{
  "num_hidden_layers": 13,
  "hidden_size": 192,
  "n_experts": 40,
  "experts_per_token": 2,
  "d_expert": 224,
  "d_shared_expert": 0,
  "hidden_act": "tanh_gelu",
  "moe_layers": [0, 2, 4, 6, 8, 10, 12],
  "router_score": "softmax",
  "normalize_top_k": true,
  "routed_scale": 1.0,
  "balance_loss": 0.000138,
  "balance_bias": true,
  "router_z_loss": 0.001,
  "router_bias": true,
  "n_groups": 8,
  "groups_per_token": 3,
  "init_std_router": 0.0242,
  "lr_router": 0.000427,
  "num_attention_heads": 3,
  "num_key_value_heads": 3,
  "head_dim": 64,
  "vocab_size": 8192,
  "norm": "layernorm",
  "norm_place": "pre",
  "norm_eps": 1e-05,
  "positions": "learned",
  "qk_norm": false,
  "attn_scale": 0.125,
  "tie_word_embeddings": true,
  "parallel_block": false,
  "init": "normal",
  "init_std_qkv": 0.0559,
  "init_std_o": 0.011,
  "init_std_up": 0.0559,
  "init_std_down": 0.00548,
  "optimizer": "adam_variant",
  "learning_rate": 0.00109,
  "beta1": 0.95,
  "beta2": 0.95,
  "weight_decay": 0.15,
  "lr_head": 0.0124,
  "max_grad_norm": 2.0,
  "warmup_steps": 303,
  "schedule": "wsd",
  "decay_fraction": 0.716,
  "decay_shape": "sqrt",
  "final_lr_fraction": 0.02,
  "batch_tokens": 32768,
  "max_seq_len": 256,
  "doc_mask": true,
  "train_tokens": 260200000,
  "max_steps": 7941,
  "dataset": "wikipedia_en"
}
Below are experts of layer 4 (counted from 0) of a mixture-of-experts language model. Rows are named router (the router's row for the expert), up (a neuron's input weights, with its number), down (a neuron's output weights, with its number) and show model dimensions 96-191. Each number is 500 + 50 x the weight over its row's rms, rounded and kept within 0 to 999. Numbers have three digits each.
After each expert's rows: "mostly gets" lists some tokens that are sent to it at least half of the time; "comes before" lists some tokens at least twice as common just after its tokens as in all text. This comes from a sample of Wikipedia text that the model never trained on. Tokens count by the router's weight.

# expert 9
router:453470522505493478519533502517581510556535562437465524537511604483503482403422462500543518579425492422545468499461419444434467556479511517531574529424537497548471457517529386510443554411457581522494518483483563470473509447534481505388593497469498468464560548546610505548427507521548503393
up4:531505476483542455602415507492514477496532571541472460514459492453552452440592526460484475515505508440476476499509505440505429453455506468485537530441578497592508421509461494482528509454440432468541496474501511615494484365495424551517592535499492441489524446587605510542467477478505611466
down4:423398459545533434564485560565492574579532479518559499434513580542428444539507458644592546565494570429450489510504489576475456529479503506489532483547550440545575489571492567488481527507487451509554493517529495466490509473495354509469499510597520478553481358494543424502544463529601465439
mostly gets: " season", " game", " team", " club", " League", " Cup"
comes before: "s", ".", " in", ",", " of", " for"

# expert 19
router:463509569522569478526525526509541476549570518456470557521497526460603545482427487476578474552479547423488497463519504403499441533451411523570564558496501444576438410524521419514438458498433472397600437479401573493355445487498446563454559461397472541490531546541576547569487499544553518546
up3:564578567516434407545494549523499498425445506472463556578533547527518489492547522498518458554504593472427425563505485504521484473496472623477438441545524482451450534492548556628506527528450478554450469467502566411507492439443559613445516464557502532525515519522453440374517466469459402488
down3:540509473444558635587552517453474434426385465471446381471424479559584551420443503512548467519569533502549526586466586469546505553486504529426516591483510524437522526502504491474433470491451499440552524550569545451564448507552564496499482481495526541557493469502530365475463493434533475497
mostly gets: " dis", "–", " un", " anti", " ad", " during"
comes before: "-", " the", "|", "19", "1", "0"

# expert 1
router:514518507573544430460503578503492486519528576499590615599433601436586488514578471464494474497437534440459481423521478512484464453559428483555600488544456474535442436551567441486442519434439543416482469427447466461474531517408443531498533380435471514443518533505547587491547567525571493465
up4:495502508539505442502581431430627457525517556523552525576419458505490551482601499487455500476518420523485485481509428538460397529487438578542598410519468497480528471489503561530485452493456543506597486480407445548520554501430466588406480454529561488470537447562552547502507503527523506467
down4:605476528551427540469503603516485507464517474495588490545526524562489544509561459544421592494541408392385607530551450450533480438542584524481557498484484489453454432446515398527413520488510540458510627519503478442545528478561429509526522554571542494484393396551501450462517443521590427488
mostly gets: " North", " South", " southern", " northern", "pro", " eastern"
comes before: "-", "|", " the", " •", " List", " States"

# expert 22
router:436467551526544442449579539542504401518610471411469564488560515537510502447475507487501438564464522492502458435569425478504408598545505506524565471465427433488487551572584454539441489463453506393484495471514547464409461429466426521420541481446544494477497502504518475558480593562512491467
up5:492577526498527501548543456495448474558529471530476468456445619477482523509463506482521447417455463505446540490545514508539520521514467409515552462550502496416437573420501595453483505487409406540551425516522555429492463464464522577473538469504507497551465494464634461545557501575447464451
down5:552520440440537473524461492600511606477460518558552491509522534553577526443478566580479517574503402519550545448475511556493459451482511506391484491495486539503542474435546559500491505478493591512572511496400466365498538412532489519516506456399516482486483368546484551564517455478562435549
mostly gets: " which", ".", " who", " but", " that", " what"
comes before: "\n\n", " The", " In", " He", " It", " She"

# expert 14
router:494495501520463423466467469536551465520478498510422501449476485444564569483515444533521518593445368444475520444478491460419409538562470535565520452487551466477492554538559486539396586444475520507557520478436557464428373520462440581468519513459488435505536566540502486530428526485538530534
up3:449542441518481454520391427508648482532502497545523474417536475467536449437531406486476539578498434535496559514581480458466416566444484523518522566618546531510534439538475523541479539465412497561526441468428535636449475515443430487476533489568491433594542512551598508473395529528477462517
down3:487551521447476596520550490427577535498571480521496423526438479647504495496485497454571434521480485458564406584507423485504552568368462416411514537422462504475549392568505481497606433526563381503485548482506438508639548451458512484454576491481537555458546510516533532412544559455559468510
mostly gets: " people", " years", "ations", " days", " members", " population"
comes before: ".", ",", " of", " and", " in", " were"

# expert 11
router:479504591507521504460477538569593462444625474439483556559480550405506516476537465485432537602413460431499449489473419445436473544547484524551568479441447443519552494505598468623467580497500574522451457490533566455453409530480458535427525426404494457455576528539548500451492480542578505421
up4:504502548517405365506518587416493540494487537443434451508407552518514549528439450501505404578498415445466502512503434519437515513533432522477607480423449438502484520495608499510483468550449474457452456543462542484461416417578471484461467505516448392488479493471567515592433440594491469441
down4:518413493454484490512452510540554473524569535491477342413574475478545477591506503462454439427567500527518482464447451532498429469512538536543546503537438517587491433539608489482585488555477518520540562445468421575526512553508498529458518518548527538582432588499595518503540515537412488613
mostly gets: " University", " Army", " Society", " House", " Museum", " Force"
comes before: ",", " of", ".", " (", " and", " in"